From a checkpoint of a small mixture-of-experts model trained on Wikipedia.
Size: 13 layers, vocabulary 2048, 58.1M parameters.
Experts: 160 experts in each of 13 layers, 64 squared ReLU neurons an expert, 3 picks a token, a softmax router, a shared expert of 64 neurons.
Training: a variant of Muon for the experts, 343M tokens, 5908 steps.
Below are experts of layer 4 (counted from 0) of a mixture-of-experts language model. Rows are named router (the router's row for the expert), up (a neuron's input weights, with its number) and show model dimensions 0-191. Each number is 128 + 32 x the weight over its row's rms, rounded and kept within 0 to 255. Numbers have three digits each.
After each expert's rows: a language model's description of what the expert responds to; "comes after" lists some tokens at least twice as common just before its tokens as in all text. This comes from a sample of Wikipedia text that the model never trained on. Tokens count by the router's weight.

# expert 59
router:078089033141085127096129072132150120117173102155063106096125121185068150115108108116113134079113176206100111097118095080173138158149141144093169173103119105085173136100144102078099154151102076155139177096071073131132175094077132113089137184182112094140098068154144118112140154145110084139129118108121163104121115133142093180133179093144099116149115134136120172131150137157132145138064117104122144157177142049076169116169161105129114078125131099150115120097156165119154165120089117161135104100164161126133188132197157148135077113114144137156100153167133105184136074142094146072
up0:107102165127122139115121097119118108123088116177120151182115183161169159136137146145163156102150138080165123166132138114117166199128129169054213104054116152110175120136103133093121145125120114139104122136120180131154087090089081066121065130140143114169121104087136074119140149110137161100120120105091149130136120113146083156171127130207095174141134119114112112072131176180098118135111120141166132100188100127178063073084120183054107099132076073141141176102122182129169145159140159110129098125205129161067072164172119074152116121138155138085165138122109139123147067115120159164
up1:104090188102115088135108137143185118121149133115098139177102113135098123148144105144203087116168090153105101154074090088195165100050159134113154160147174136140139117103172138161115172142138139104139167170158152136156107136123135146144141133084128107145085113171200177056142100134135117166123094068108199114091162077136164143135094149133110127151156137162097118111088105141127125090063135165107147130124112166139161101141138097178138165102188130177127096148078108162107071134168109100141145143114088098166122104096060157048128133103178170112169059144121065179074085108096130130
up2:100109146087179169142172071158102116138177140131058169095144098124147166151113135111134121105180053117111156112039136157079106052173138085112088188083150134105138098127129110190145156092120136165109101111148145090129124108171142186162181052123052171111127140146127123121165119100128118116174109117134125116133090031127175128097071138171141179115125085153141138141046127171167098161183114140091148151139127116192110142142110113101111097144103097093136157104151128106143157094129085099114181110157135100142131108112149113092110062122193138155149148098148090142140094108120114159
up3:150123150152184118122161112101083078113118112198143046119135112154141130068106104109153114164192148137107136101153094133182129161116177152120117176165132185172111144166084065164142064124083154108140094104070152173108119121140159106102095141123117161109145142147066116120118151185117167097141095116125170132147112095171100086135206117139111114126145115067160184164161090172096202103153144121129083145170169080075175115108100153114067162127121134089085109109065171149085153146117098145129150171146155091140145158115148112137101161155123130141072057142131143111165143185076123143
Description: Indefinite articles and one. The indefinite articles a and an, plus A, one, another, small and the numeral 1 in running prose and tables.
comes after: " a", " as", " with", " is", " an", " of"

# expert 34
router:096067089096102156101164078110177161128167083156091091080163090174107144127104100144107133117076154153120111110092136071154131151189137155087162170054085086102156159095161108090155172165090081123144134072103103093150134133104119131120157166161108093168104092144152095086114157175117087169131150054077185090144094100097115193137150097150100119143137154138118161131122172132160121136080165100108169139173160084077129121151154112132114087141107091149077079138167128090118155125086161175137134089143164107145185091156143191111097144104150123161081161161111103173146084119144119073
up0:120114108140181095155129134148085111157154095159088175127149104101121127101102159146150132158099130101087189138121127092143143111147151157139169112132110123171164153036128073093144131149092113151155139094120085052096172191135137131088141162086099097207125050157093153143163156155122110149082151128138173088148186116119143172079102092139144100104171139146152143059143100107156162113067154099140150140125149138177076147101162075130065099118077189165092163143176104116077100135104143117126069149163095112148112061115089172148156140139164123082183143148079152107139107106138078111
up1:110159101113116086061115101125098123137141092199132123141136129157188188145145144155132157092105082039137154112081124123134144119092170135095167145097155159079107119102161083057166133139155155130151124118104124081092080109159121091146158133101108147141101148141151150113083115137134140118118155166112151090129083170092089138160144120168127212142117144117154208139082121119113206179102157090163136151115134152077206169128172129112094116155128052163151086082098133151132134175153176114113145084136088140224108125080156076129153158132150103123148114120104109112051122109099152092
up2:144074206130126099087130143140171139123144097100143076082091156158060158133094053131097159085086116105124099194115102099121154133170130156134145170116086102121148142121082177135095110074130131127097134171110121148132141147135121045126144147164091137189164123096172142161111196105164100157089132095093138159136101081082180142110128118181128136094136158106124147104134185141082185193071063138147121128116132104130105144125159168048117119073108147126086154085138105135107124156167109109101137118147135123124113156091118135164139152105132117123099091108083201102078066221115157136
up3:127113098096130099149157169075143133174135101175109155108158085151092085152138185170150087101054087131108121085113181150118146111124145141173131170113101106128171092074137066108097143128084149122094193082122120160131109116057123162169155128156153067124167082114098106126123116080129115145123094116154172191112068154182110097115118111082147127087118076117180189167070087165074139094081136196114094141140129089128130123094141058138104134093090126107106137137155113110154131143144154162122086167071197157129161080162078136150151166132163114147123180136129068093128105156115105108
Description: Single letters, foreign script. Single consonant letters and odd pieces like k, K, H, Y, y, often in phonetic tables, non-Latin scripts, math, or y-ard.
comes after: " ", "-", " (", "|", " b", ";"

# expert 6
router:101067073123102132080155048080192116149158104139124070080138123171111143112092069126088113138108189142076089121092136119150126113125120134121168155109095086075178182139171112095106143157085099103132202126096129145138173121116072136089165169126125112159109115141148114121131169151133116114121124077095140090151133116079128152127158107126084130107134149175151156161145161173170099126118108095123173173202165120092139076155198136129152098158125114151089084146182182108085148110070141161109105069183153096132183112146141110147069084112153109150089152157150115146128043124118122089
up0:118123109117118140123149077127128112139119114129131109126168065148133144167151153207165152084148161153169127155153105128096172137091147134190093152190103097099046129108151112132168119164063075132082145144108093149096121141176126130161134139162095112154103121161153096107103056129135122136124123080109126073119097144175079112121098152132101066117104130101161109153123073174104084161112084151177221152075162146069164117142086161127131123090146104133148171076112072108159136145123125152110163123047082136160077128176114114067130194110129131171107171130200089144112149111115078123
up1:171163142041127111118128071110129089158100137152133160147184161175162097102135071115113101133061127124108155120111140130109105138077157183146128090140108117118125159130113167091097105191106134168122097149121160124091134098174078152122119083144142110147137115129097108183130081154129149182130167147113171109177152142135139166089175155174115103146080109101173151206135137110099111092081077101072114193152178084152100110116180106154087152111172120072075110167137124090123134177099159127151115180141119185191133117177146116115090130153125080173154128123157125123041096081092134071
up2:131137155142180124115082109129112124157137156099096200169120102219117142112107096135121165153112164152104133151144140159170111064104115103118166097145088099156093094160118088130135164090141154138168064116145101102120151155093157110074141100142109139207095114126084083098121139082168152110127125067113189058073137136099137124115166114143155094083128093153075104193103105132150157099109112090126114182179155179126170206112147078104095130078095150137146126106107082147161180061096153121121087071126161144108127138181134111124071107148104095159103135114083157087119064136119120080
up3:089080104133150142146135161168088051169194139123063082154133119157134166161110108136151148176115131145092119163121121115138122160141150101148124091202093094120143147112098127177080128090128097080122136129127117103112087134124104170144156097141171132121147131126154121159085117185169062098125135077104108150130155143144154134156130109189071034126085138093164182159100131105131110144147132090090164187180112101086148136124127140088180059118092152068086099205153167134116100111138134121082164132139162141113118094127041138145100112145141131119125037119137145193149126191176142129
Description: Years and Total rows. Year numbers starting table rows or date ranges (2016, 2009–) and row labels like Total, Best, Personal in stats tables.
comes after: " 19", "-", "|", "20", " (19", " |"

# expert 53
router:068084076168109117110142107064169131130151113195121110092153094189074193133118117173118130103133131137119124096128146110160173141142140135133179191117140107104149118116161154112150134184098110158192136088087110128132171097084091166099138151157098111151079095132182140117100205170106047129126118113052197103147138105103117121114153095139087145149086154170113147135129167159148109152081114080106164188175163096111145081123143097124138091141118149103088100116166149123106160109084151175133125101181172077132165099133169139137103105084173085190090124154128098153170095137166153076
up0:146236144095117118164128118053113137079153176115158087127149112153129103121090142089133064128110077072147112153189153128130163074163163126123128148125110164109112110145139118154060121131099056159133146174108099121172084123099147066121101164105157198143135132119155097121144125137108101160133125157098103149085107108089096125129082089097122153121180114147129156087149101118105103110136161126090160164079093170161122151114143150096096089168087075114119179167121181149126180097113165063192167135165144132210097138205115142168110121065074160149134100115109112115115131127129076109
up1:059107090125112162092115192159165104107151186148125108127132138149176162192169110105162133096101145173059132107129124154098051152179130172100109147171109129125077111117132115072103144150130173083183092091160092143107132099140136108095126125117121121153117156120136178124126159169153132111154105132204104137163135121097124110173211180202155181174086138159090125151159142130104173117156126087097153146102097093165182101092078090150082098183103154085168143145131110101107110142089097158165131166092113143177123178168167168061096095160118109177138119176116115144124146150132122165
up2:114128131126108059143163069136136092116130094165147122119138165180084110111105112121138103195158157129182156088131107102118118119090172133114214117117071106113097114141112096150077141193166116151152092158139119128167085086133101153077138109120159139048082164113124105131162148113072158094082109147141126122126112115130173099162147141155119144124081080150209117144136162209116156107174147102156137134153172127122115129139113184131080108098099164199092156117123151152084152124128148105085123092182141086145103048172155104124063091180122089115107093090123038111140119123145182142
up3:097192139131107131126091171129105109127128117100085150150135186116135167150121143184132135126156118172126125119151094089167133208071119148080115108155168130115155163119163170102124097153187154147133138094114064163157172127156138110149161087122156143147104105109123100167083160111154105168060140130097141129163119154160138119117135055135047095171150202161134125069081146085119120109074142069107081138162129115165157141068174118116133079042178129119170157097187138170146168126099087174090091160126122125114160149129090085151109055126093120151054121162118123143131113095087117132
Description: Prepositions after verbs. Prepositions after verbs or participles, especially in after resulted, also with, to, as, on, into, including: resulted in, due to.
comes after: "ed", "s", "ated", "ing", " with", " due"

# expert 3
router:081096079142096141105195071115146118112208082190106073119152100199106184112094102130114097116098148130123114114134114101144125151160147174089149144116135089079220126124181127112141140142117090125168117070114120127144164144144093162061174180146119124118138103110126102121105190141100105134089113087123160087116118127126078169108162078164125126123129141158119152159142147170173108133108154106110125131197176072057125077143182135136135107152100121149109116086161146111107155094049101147124110092151147060165140096148181151153108106082125156172078152168150076179136097093108107088
up1:128184106128121110163137168137133222132176112138144135108167195094064147086067128089132143138145058139153077170090163128131114105178117117142162157102137108120113116157119106201169135096129076097121115116113053106133124139151152124142161136147130123110112126157125059097087100155155153119092146134173150071121118142128114048146129169159120159170120187147130137131166187083068105110142166147123131114175099137173185099120152138160170127165084131147099183115152110105144112128099074120152131146166127112167166113044082149187148137135148147123125166156144159064058150148092097070
up2:083114136161101119113212139081105138063137133125053103111150174165135109161098108092062123168084129117126130100181097117038146163130150099125062092079166081132139094176119068094169154159169125148127073143146147150105111144070142117114157111127180109154134147094103052148192106125107143131141146127107122113089120154156123119058166182145100110148114103085148065126169146141134146140101127129145143165150175151060129130113177189169133151170103132170123105156157112095078149112098096140133142136151153130188146136115130154134112182100113129118100100092152113126173177170165080057
up3:135181132108147123138077093175083095126159049184120105104153108117129106135094094080091097087091121146191087119073084118148124073105148073177132104122151085091137097173133129119122138049120158079075119144061122057141151113092157159117133154119156120092147099145145075107155152145109094071115132136128110187086097120141119114145144096149111057093117137136124122147121076150097180116113099147196085144116107133120056198140143089143133134161097092150168117086142166155084120108130144127158146145088110084130122109146138119111086107078130069160077203097151165088074097133115098103
up4:099145132134107121096147072128118145076160048126125109110181187162172140102156168119108099172192125107123097166098174092136171107127128138117118115111111123157160143160120120162101134110122103114132158090135059110117128093139125115151106172089100171102141045179124075147176139118127114101135157108060094107104065072117051105134109189110099137087141098141172115115137133133169105133132182109151144109145132194100126088146140090087107170108159130106153204086116185125114183154118166098149150083134111155105121164138125110109070176134140109170138165138199152161019123166113158128
Description: Determiners after prepositions. The, its, their, his right after prepositions like of, in, to, plus the preposition for, as in "in the 2008", "on their album".
comes after: " of", " in", " to", " for", " at", " on"

# expert 48
router:091068051112103148108161121119146130112138075199101097127179103210109196160099078131121098092122158145099098109141090092156150159149145158126151158113114093045166171150148123097134126190121094122166114107109143125133195105128114170086141204190140113172119069128139099109124198158155106142131122107095151104139134087098136149077135078136120116107107148143118157140145159147135131158074125099099166194206168089099146098154143112089129098169135147149089101138134156121106178103090106142118091100166166108131179125153193140148081127084152154182077136152120108163143069137123134098
up4:193133159153137148120100096073120150105135072174155138066187141186139129132108116079122193086140168119102153105173128174071158136132098110129065079159097133118137161051184102166184111099133166113111125082128103138156138129123159085152119101115175153091101047158119101141086173165110144139173128123038084105110138142088174085124106150132138118119160145162153067148102117188154173150087154174155138166121121112100091141112170137095108134090130181094104098163131113102136140136103166139128123056102088092128160132134125202131074125139068149145114077146175157132149108122115159133
up5:139119098120142154098190151193151124099075083097100110175136109173162173128149109168155127159106118178103151125109167148178121204133157116125141143102141152089105146148140196053139110156091140112144095136162154118141153119119150093098112132148105073170165109179069110127086108100085178154150040077110086150149117124167075144121167145157123170126114185126126113121148103105112147112175094125040143180141170122191129146138168137090100107171141088163139135082121123126186093129106124162135065176065117171100084173124176195138121135108096141130114146135132168162128082136172127163
up6:084180045146079106172181127156120066104082101141173090156126160139155105140156106136148148100155120132093123073091148069148191101120128135188148097156092154130094126143106129077125120154138124088184057144093185130126174040122133107129143135153097083126150146108122128115073178200139095222138107178121105165140140131126119119106138120118108168157070195116185121128109152157091133168120125111088103077118125105112093138126088180135131122101163119160092118109102122083106138158088091093127110138144139152137101131135159095103135179148166100212105097157099148188129127090154078108
up7:009106103098126104105120105163088137126110124142147154196123107146124123150150119186126075096116137122112076060106110143133132142120087147146065112153090130109068126146141130137156063141198139058118131154136153133089101065145123173155108136196146090142096164180079107172160134151149089144092139170097106071156150150139145171081138163148052181164090167100083188116105175109112142114141155169135180145135121140133149133122140146123118075107167155137154101152128142089104110089129107098109105121177115140149160177186132117163105125146183175150203149142087127157161148146154176135
Description: Function words in titles. Articles and prepositions (the, of, in, by, with) inside titles, names and table entries, like Above the Clouds, Commander of.
comes after: " of", "s", "ing", "ed", " on", "MPC"

# expert 44
router:091081093111073135064179112084174142094163107139087103087137109146103128155093106138096117116114127176120128108141119105143128137157109160092211200083116084073141151109127138088131136145088103127165128134089100133132135105081130146118173160148088101192090087114178105119143190125101078096107155108099168105151108100119114135149154066153106122096134134131119129161138118121180115125098095101095118138181139079090175131135189096115101079135123111158092039118172162115128149128127129203129110073174126093156166111158171204148084118071128135180059140159098070144110079137137167097
up1:149123096044112115092091103161185115118105129097120151135161088098117170078127098135130119096146105106063131086164112090150110107176126165108118191110105085086118082143096121165124154101133114148131065169133075148142060113115154114139141076144154154113109164120115115168170142083133120148139169109120111178125130086185080109109135088159110095124070061200152169128140144127175126145149093026142094083136120123154158114139175103145140114183135136131143148197205144139120146089119114122144093144107115067138175166099131141142106172151087083060146136175099111085076192126110136119
up2:126141083127160127197097093151104108122073159145154170090091082114078124165108091146115112105149154096139125163152135147116141174136111183110138133127096109146141126091138123123081145089133082105102098109090166130142188035154122097133126184157123108123149105122160136080121122107126151179177173078093090141088137097124108187080116117115193100149155128109162119140191132111059140193166103163108120148136145155147141133130119152156107144104090119115131097125152119068139130210145173076145153116112114033139095134106124180121088186176135136197091172160088169132090162176190179133
up3:093182127081113134137104083074144162104102125121117148139128170126119107106188112113161125114104136121079143113096151210180142126143132148074180207140082080159179112128091145131114125171121111166141123115169144123076100208116176147056109140168100121157143052133211159115160148084164146130143146102092145148121137181117179137129084059107148109114138152161138111151138146118144133097084105137104101171163140132133164121123137181151120122090137125083123125108091170118188158095173108118189161133100141129087210059130133113167082174112134142129112165073192112130104091159089134153
up4:114147122080134201171179124046140191125132064163124100135125219113128122149121084171169114135124116081141105158135159092178080091100095171147109127113122080122118136166122117156122063120134145087144126091128121151125070117142094135108155174111120155052131117163077105125138140117157047102123098053063115125108105141089060154135094119127112136153156116158103138111099095137163088128154145119117132123138165144108190122127139148131140070104102131155110140136149196095191113216180132119118169124176131087144140102100138160194158154188086114157090132175156135092150138164143157149
Description: Hyphens and list dashes. Hyphens joining compounds and the dashes opening infobox list lines, as in Democratic-Republican, role-playing, semi-final, - Country.
comes after: "\n", "-", " no", " full", "ti", "self"

# expert 61
router:105025073123080134127144100096177149157163132208044097100180050186070152146111109135132101091128172147120140099101120084124163158136102187114149193071119114066160139114156127101115130134145109114166111094125120091166158128113108132066177156182132116132137097173142096135137184124138082143136129105113174103126111132102128180114148125143103125148126120185099171160128143138155115098089104106126148185140166097105152079176153105121126101156100117132118088100145147107100184123073139180129156089171183080128163095141159188126083106096131146152104168204142103157139087120145134101
up4:172071130135159111160153158087138173100177161127138151071136079102132149132111121062131131102121137129097163093151116191114070109156114175134103188086167138108081172123096138153117164126148115115180128175100150105196151155090124166138137109115168118104132102133134096147159162071139166153166140118164150147087108139144118127177112203162100146106191123138171166132103166117110124167098106089094103110165180154153131088132202124163127138173104139107150146088115126148096145119144104176102046073067153129098141099166122162082118134087089041068192183117162117113086150125100126094
up5:105126080149139139127050051106148113043128155128141120181157088082104108145109171159085071134149130149123094130135091122122142159198119067149120134144104081155179107094139144162107127132124116103141097137079158117141176072067143166052150134130129115080042143058044130116159107140139115141098124089153101111125098128127120142106125165136130098053197105131142078139122152140094085124184161104114115159136198125146085150143109125092130158154138160085144181078142170111152130123105158164202108101122132119136092125104077182124110130140159132129164120123154123193122146123104100186
up6:115078136190103145111146103170115138156156125155159103144184116143157154126150121102108117149147084069147157164171124167083102123170127137129170112082110115094169110140116092143106138219090106143148086195176114198163107185107157148145112178092144156067135132127126064151169088188096133164122093134132087084103092097115114118079102139158120183151128110105182138157148152165101055072143079134175137132144174069117124110144108105129111129138101073131123122096145201160145169096122121150120078134118115073057078179138160162079123110094050147100124101109102135094134154142139148138
up7:216151122085145127077148117139141160138106128134180101132159112165167135129051163131113167134094201100150172138176087146139107158165138108131156143089120109124094090112149132065129095096121093111198127072120138130123156063152072129111106116129148143143184127136093132182148132121108181168084114156081161130114111138116091185128141190145109153098102079159137192070116203143160174098120107100088149140097154167117117158124163191058128071164127168133082067154112149127082137135175132150128197154115117137088116131169167156122183142094118096103113163117184123144126135138100170104
Description: Location and time prepositions. In, on, at, from, during, near, along before places and dates: a locality in Cochabamba, in 2012, on Netflix.
comes after: "ed", "s", "born", " located", "ing", " released"

# expert 8
router:085100092121093104100151070114182153119126105142120091069155113178062146135083068133126098085108171146101115069127121108140116150187116167103151171092095102110156170117183110088122209173102090138176149111099088135113118103080091202106177145156134106148098082107137091078138151123102069154185137059097148084145128113113070167103132095117108156144137157157124153151122167157189111129114125087115120174149133055096166066113153143098122081150136131124117116160164134116112164108088101151097145112175161115138152113170162165177131104105169130161101151175130125149151063148094109071
up0:124091106150152138182110106121157147067061170104167079182159111152141147161112129138142156084140135024099149092159147145116128171120133157142163149142188163160112101104102139102139144180168170164119184116166104121083095116131079133103114158101155101195138107173135137108136107108094112109164072121088113208171139111130080075138159067087123156100130131128112125163145162130152150128121142140156104154137065165126125140055129117077101121154177168158173183144073151087135123141101071148048080143120085136135098138126182120090133150114085121133174168134106105163173078162105125091
up1:128083060153139100120152125177164119099097129145116152151101121065120161087096095116148120115122122142198138045136150116134098204157143101058125171128086133156161116114081098124154138088095119111199128142051166147159147112161140115097087107125084084074126130143086071170119141206164107121167121169090139182132124178178160160131132119159136189163074133174153141098114137113146121124106098171139133153127128131175136114109156095151158127071110094178155153135112098158084097059133127158138107218135090135139172166141118208151129128144212143126100137098144113101120135108114138126
up2:137190059119116123180142109074138132106081185147085139137131134106109076150123145093105158109167092150169086162144142174093182165163131086120112124143168157125131206108177083121093142186134094148134123122098173101138114105116136129108126072118104060146135136180117091112129153118158074082149114101086125115194100149087117100078163186145085172074101137054131188122067107180145118137115087108100164181118154108129090130091074078102113136161136159110113149146148167110101116098119115106095181065144150115087105107150168167178102124073149116178130093157101121094134128110131081165
up3:121116094107126108110101152159103109103122092123190091157167061112152186082088123081118123159136090092113097101087100141089126096091125109133036102088128117166122123099121129140143181124099078064094142106131081201086087062191155178124099132160114185091152147103157143053086188080119059157136156126108115141077098073095112129046080122177131093168085116148130152128111123125126144107131105111129146168145115143086111131127163105161133125158101162082185111137120137098113164096137110155118098166158156096110178107192143138126068167147122119109154090105146116127166171166090126131
Description: Capitalized name openings. Opening capitalized piece of proper names and places, especially Ro, Ra, Bra, Bri, Bu, as in Bra-zil, Bri-tain, Bro-nson.
comes after: ",", " the", " |", ":", " of", "-"

# expert 28
router:104087110103088132098163063098174145110170092167118110069166110166089160130102089152103084132109184157116121085139118110160139158142130161055166146099091079104136157121204111103128186157103117149154149131086108101139179136106123190100160154158132104142066100146139110140126162146136103171115097105103175113146094112121113167131128063161095164178140171154127160185148159156164132137092136112094157156169167102100147122121171117104138088162106107191068094162159163094116159074070154150098125081133151097144155089194154161164120132103161154143073157183121071147137085130096128062
up0:145129072145180100103129113095070136151117235143135116177136070081121161145113156201148082114104121131091113135127159083139101106146116070219072123133144125095134134149111081095177135168130109115108126146140106131126097114151131117154155097149139131144166144238147111125131116100101196148161126167094126113143157099114072071126122164097186148133170116109078149150120114118137114106087166162172114121172098119080186180108159133142110140095134096093098096050151172099114164141179073172120095126088116129141115189141154140094120115082152105092174147140127131164132065131095164130
up1:156113146127160122122136068111152116086138069125060131126102127119163152109157082195166154110177076110159173122144163167112102150116063102160154123158088142147175133151124120123165119110109105130078162111145158055133063158111145186114116113108108111170111159124127099161164202146102149123138100184086131093069116178100132145145116111121134160208056172132169125105054132151132127093068114146116170158173100105146151107128095110127069154165161118115105140148141178133092188171138129137089100167147160139131172176134168191163156144108160160126148067198125145115082127173114110153
up2:137131135101117106117059118149125094173086120141095126110137155129158122087142111112146060077160083105123142081114127062149153130109138127084127094091153154146106138159077100100157159085146132060142081069085103103157124127169157126139148169166174158152143093160108150104135111113158073073143066089133155122080076144151135152171109077125161175112161112145086101127110151126164101129103148111131052125133114113079122146137123146159158179054151088040039128160079134104076134123097112119155192187139209145132088091132094149106124134153163099180085143157137159158097114122122157147
up3:124190084142130143137194123151147106148185058070167087141134112150151109106153085183144105101077141155148156119133141119190139128146194137137158110110134083125090100149150152121180124139155099086101137130134134125117140125084122137140143121098096136069077154159151058122145167148133077077170113151110080066109157086189155107193118152123152124138143109074128154121102110126161143120086100124104147152184053133141112140098131074146136143222106127148160180101152100102124199079119187129105148114142104091101114098093147116111084092182063097124134171051164165161130100097127113149
Description: Capitalized word starts. First pieces of capitalized names and titles split into fragments, especially F, St, Se, For, Sa, as in Fortune, Forverts, Seahaven.
comes after: ",", ":", " the", " \"", " of", " ("

# expert 27
router:087084090127079144101161045052152138117149089169098116105129098171085153129081116103081119099104106197116138081097103079126152174112122155082166183083118074086192143134171142120102131184109116135154158144090100115120129138134066150078168162176162092162119112133177098090104131131132078126114116124081164133147125121081094214130156108150059136139119168156116143156127155154141158117131116133120172159128187094066140095129144121141115094135107068128120119140162164135114154123089107159158149106136147103106161114191185143154116116098185090171092124154103151184146091111099149053
up8:164110166105162119155124151096146205148124122131079106137105080135106131155085103114121110063086119163175180160077081086178131036157117129164127165169099128091092096103134130094125117136099118186146145175122099086140162136110079118158125136169130142064074170133155139185124119224140097169114136098099168189148153151116147153070128122110188137176145090109147101170101158177161138166121079073125170161133150126189131127130176163129130108117143141146160114144064160145096138131096094093165150173078119110130102089140161080159117104097136137170099155099151160082107135170084157121
up9:158082127106096110168126130165128108109103098112079110147133159154129133145084104180112140151152134133187051137102171069132110142114121170174162202133081146086140095139122134134189107102171115159142144156122124123067126153109071156125118115110174063139120151151151137122124089166151098124097119095187155145130103122098080192104172086102153082072109076155153109211159140113112187096122122131153125151079137151049095110123133151140100037105131070073125146127139075168146143153130115205160120169100081163127171126097176145099163135115163113124120079108090085115095137094147098100
up10:102074147160136104087118090132146083089127085129148143109103140180114102098089151149157100171118136131131140169184104157165186106115127132151125105123151136159112173149106147097184098144084134108101144177144093112060185110143128086141069170114092096094110150137100103101158106111134127109144069135107102130098174095069073162108164139136113127071123158148120124110116184138129161120074102146119187147110114139162162141097115102091103160128125163153127187158123116094130048138099191110131143178163071166093176071123074121188092083164158110087104153093060129110199161091073112069
up11:158159080154122170124083111181139127120118166139074113149168156132102140049110155094129087140106143150151153157114114115126052129128083163126129158142175103104122051137108126084031179158111115120185098151092077110166117145161154178132143126195192155116149149118184090145081129131060169136132152156154129128157095151153123076137157150179145131063105093123089209095143176139158198105093120166102102096104096087132111151162189131141149163143162138164074102122140113129112122119165062163117103072083191109133123146112131150158141135139099082121107137129118104128108145139088083122
Description: Numbers in tables. Space-led numbers, mostly small integers, in table cells after pipes such as rank, squad number or score columns, plus numbers in running text.
comes after: " |", "|", ";", ":", " on", "″"

# expert 19
router:086070098116093166102193078120196164130172090140098122068126061185128124179082079134107084085101140161122096102094093081142143143169138144083145171075113120093170162099170114105169135131115112147178153136071098120151191110131095129094140151166081126158079109136170090101146125156127076141102142040107159115117140138090093173114176093115099104134116156148106151136122177151174088157121121108115166181181165077085156091112160106115094098138132140161087099142163141086159150118103125127141121089162153068146166108164154156164100115099165131187117167162138089120107083136136154091
up0:110111149116136120121084104105158123151104123168187106118188157073146165177110142153127164126147118152136206122124078148127089194079159127101092066175099034159117119143090104083096138147197097128147119121095090164173129104109134102093122132140182104106099149127120104095162117116104128119107172163169155098135136137106106107083151130126130133080177126169140099108139149117133177144109148105169161146177162117146152153126087136082166131061158116214062143123152069082132148115166135066120128079136102116115134109163134156139056043137130092066126121097133136098146146178073176165
up1:119104128089108148074110157158084112153175115152108087133159118072165104091132123149110078131118097165124089115084176124052097126217137142108122074146103115081075096156149150093150157181171156182125135202099092127068171151160156091144124128121132143106155130114219163137126105137113145116132094082130151115160076168136111151139053127138209116108077087114122086142125200139110137110139131149043102087172114159171138118113117158117121136139095083161122128123115152086124121150171114172148076146186158140099112096124178149187129143179146170099117122103137112136176096102115156088
up2:188124086188137044122090106081110174081150152151149133130143126098130182161093180152193079101113122080135198090161073119192111123174160159129149123150130104125158162110141096138173119105159120125088148137120121114122195110102169137125057112132043108109117148117120150104214107133113097158133128118063159140134187089086053112110110130072069109118127142125097131126122151121192173104083109136136134155133151169190192120088113152084119117148115156118119162115090148157116178105084143182096068128169149105117103104157116112118117095109143090135146105131120126154095134184118136172
up3:142099101132120145157180078097144154176176082189152113090111132095153118199179152130149167107113131190141129118102131201142103086143137116131143132159155157126115116137147141129169109159153096119143108118104164129183175110150118139146176127167178163131151094179121207129118160144121157116158090112093076108064114084072119155135118140126175204053173055160112107104136120117165114112132119163138175129096092106134190162173116133103154101218130071103062114137184118133095175096125150148105093080095118064141102114117128112135166129083155141094139145106152124105078173175145119106
Description: G and L initials. Word-initial capital or lowercase G and L pieces, such as G, Le, Li, La, Go, Gu, starting names and terms: Lepidoptera, Length, Garrison.
comes after: "-", " |", " ", " G", ":", " the"

# expert 33
router:102066111108106128104128063136205157164165108141063100061142076180106135122084069137111130128067157171111098061105069073168148143130173122110193144078113104102153162141164103130110197153094078113143141090101140117147133117111116127078195147128103081137106107104158096111142193158100121124152106092121161081141105069096109152149169110119101121111145133144087169154096158151163124104115133135101169168140143058089130098159156127102132107145087133135145067150122171109118185143122110173123109105139155092121184108188154131157077119072152112104127141179145119148129079114071102083
up0:073137158104113082125139093114121148094083154121085108132130152141121138161128121122076092153158140141158126121138072128159090151155144104152124094055164094126097161143217124189132128167116141117085110147149124170107150160150164082175132092104137105110152151148145102164128088102079144038129111091163123114092073099098112145137159106108174092128049167134152108131140123139143106104135114085144214175202157097111137135149170183152152127072108116171171123165149142121151171162130132109088157127050149071128127113106175151171152137084171138211103103138119088052099154085128144099
up1:156120057112086065163129073120146155126135078159085161099138097070154149104093144073145111137144142146114103128135170113147157112126168096114126125095184083117070207202096115126150103103080108079157146121110127075095122140058052144106143116091137135157103123128149110175133152126161064112097081167083126080111154063166156074096132095121103106089143140086156120161120105094103177146117121090150123109085086142100106126137139148116109108145138085103074080138137140128187145128179123106077189136082178100088141072174147095138131130125152084133137163097168106132201079154108142114
up2:193104110073129119116135102168160120144189086179126133164198105138212169180153120130173166124098107097118154129131124149203136079085167127109156048086062134106080189144111124161100170164133103144078168162094097141125125153168093146173108102140153169152118151139128121115139127151135132142149123158145090160167105115058127132124137112159059148088216115140150213178129182102156138128174139114176121083083134156117124101130184078155102112157133106166121127128153140089145185126165097122100123143160125114128116125084141110150098124104177170121176155132093086158090142118130176129
up3:156148129139084049090152202093130081094146127093136157115124154209192130144143094118153091152124171074115124148113096139123097137133080120194119159069088217149070119094166174143150097128077124111130095151080139074117061111152156132159123061155170158140098114111156109116130139157077136132117038091110096101159183144128120130106140110072139081157107081140149082111117085127107080122123152167108172136126153142143151165110134147123141152110114144128146094133106118123107134176107127164159124111173150190159146126122125116187082159092153159157163144126195181108098096196109157127
Description: Role and category nouns. Common nouns naming a role, group or domain after articles or nationality adjectives, such as politician, family, film, team, club.
comes after: " the", " a", " football", " The", " and", "ian"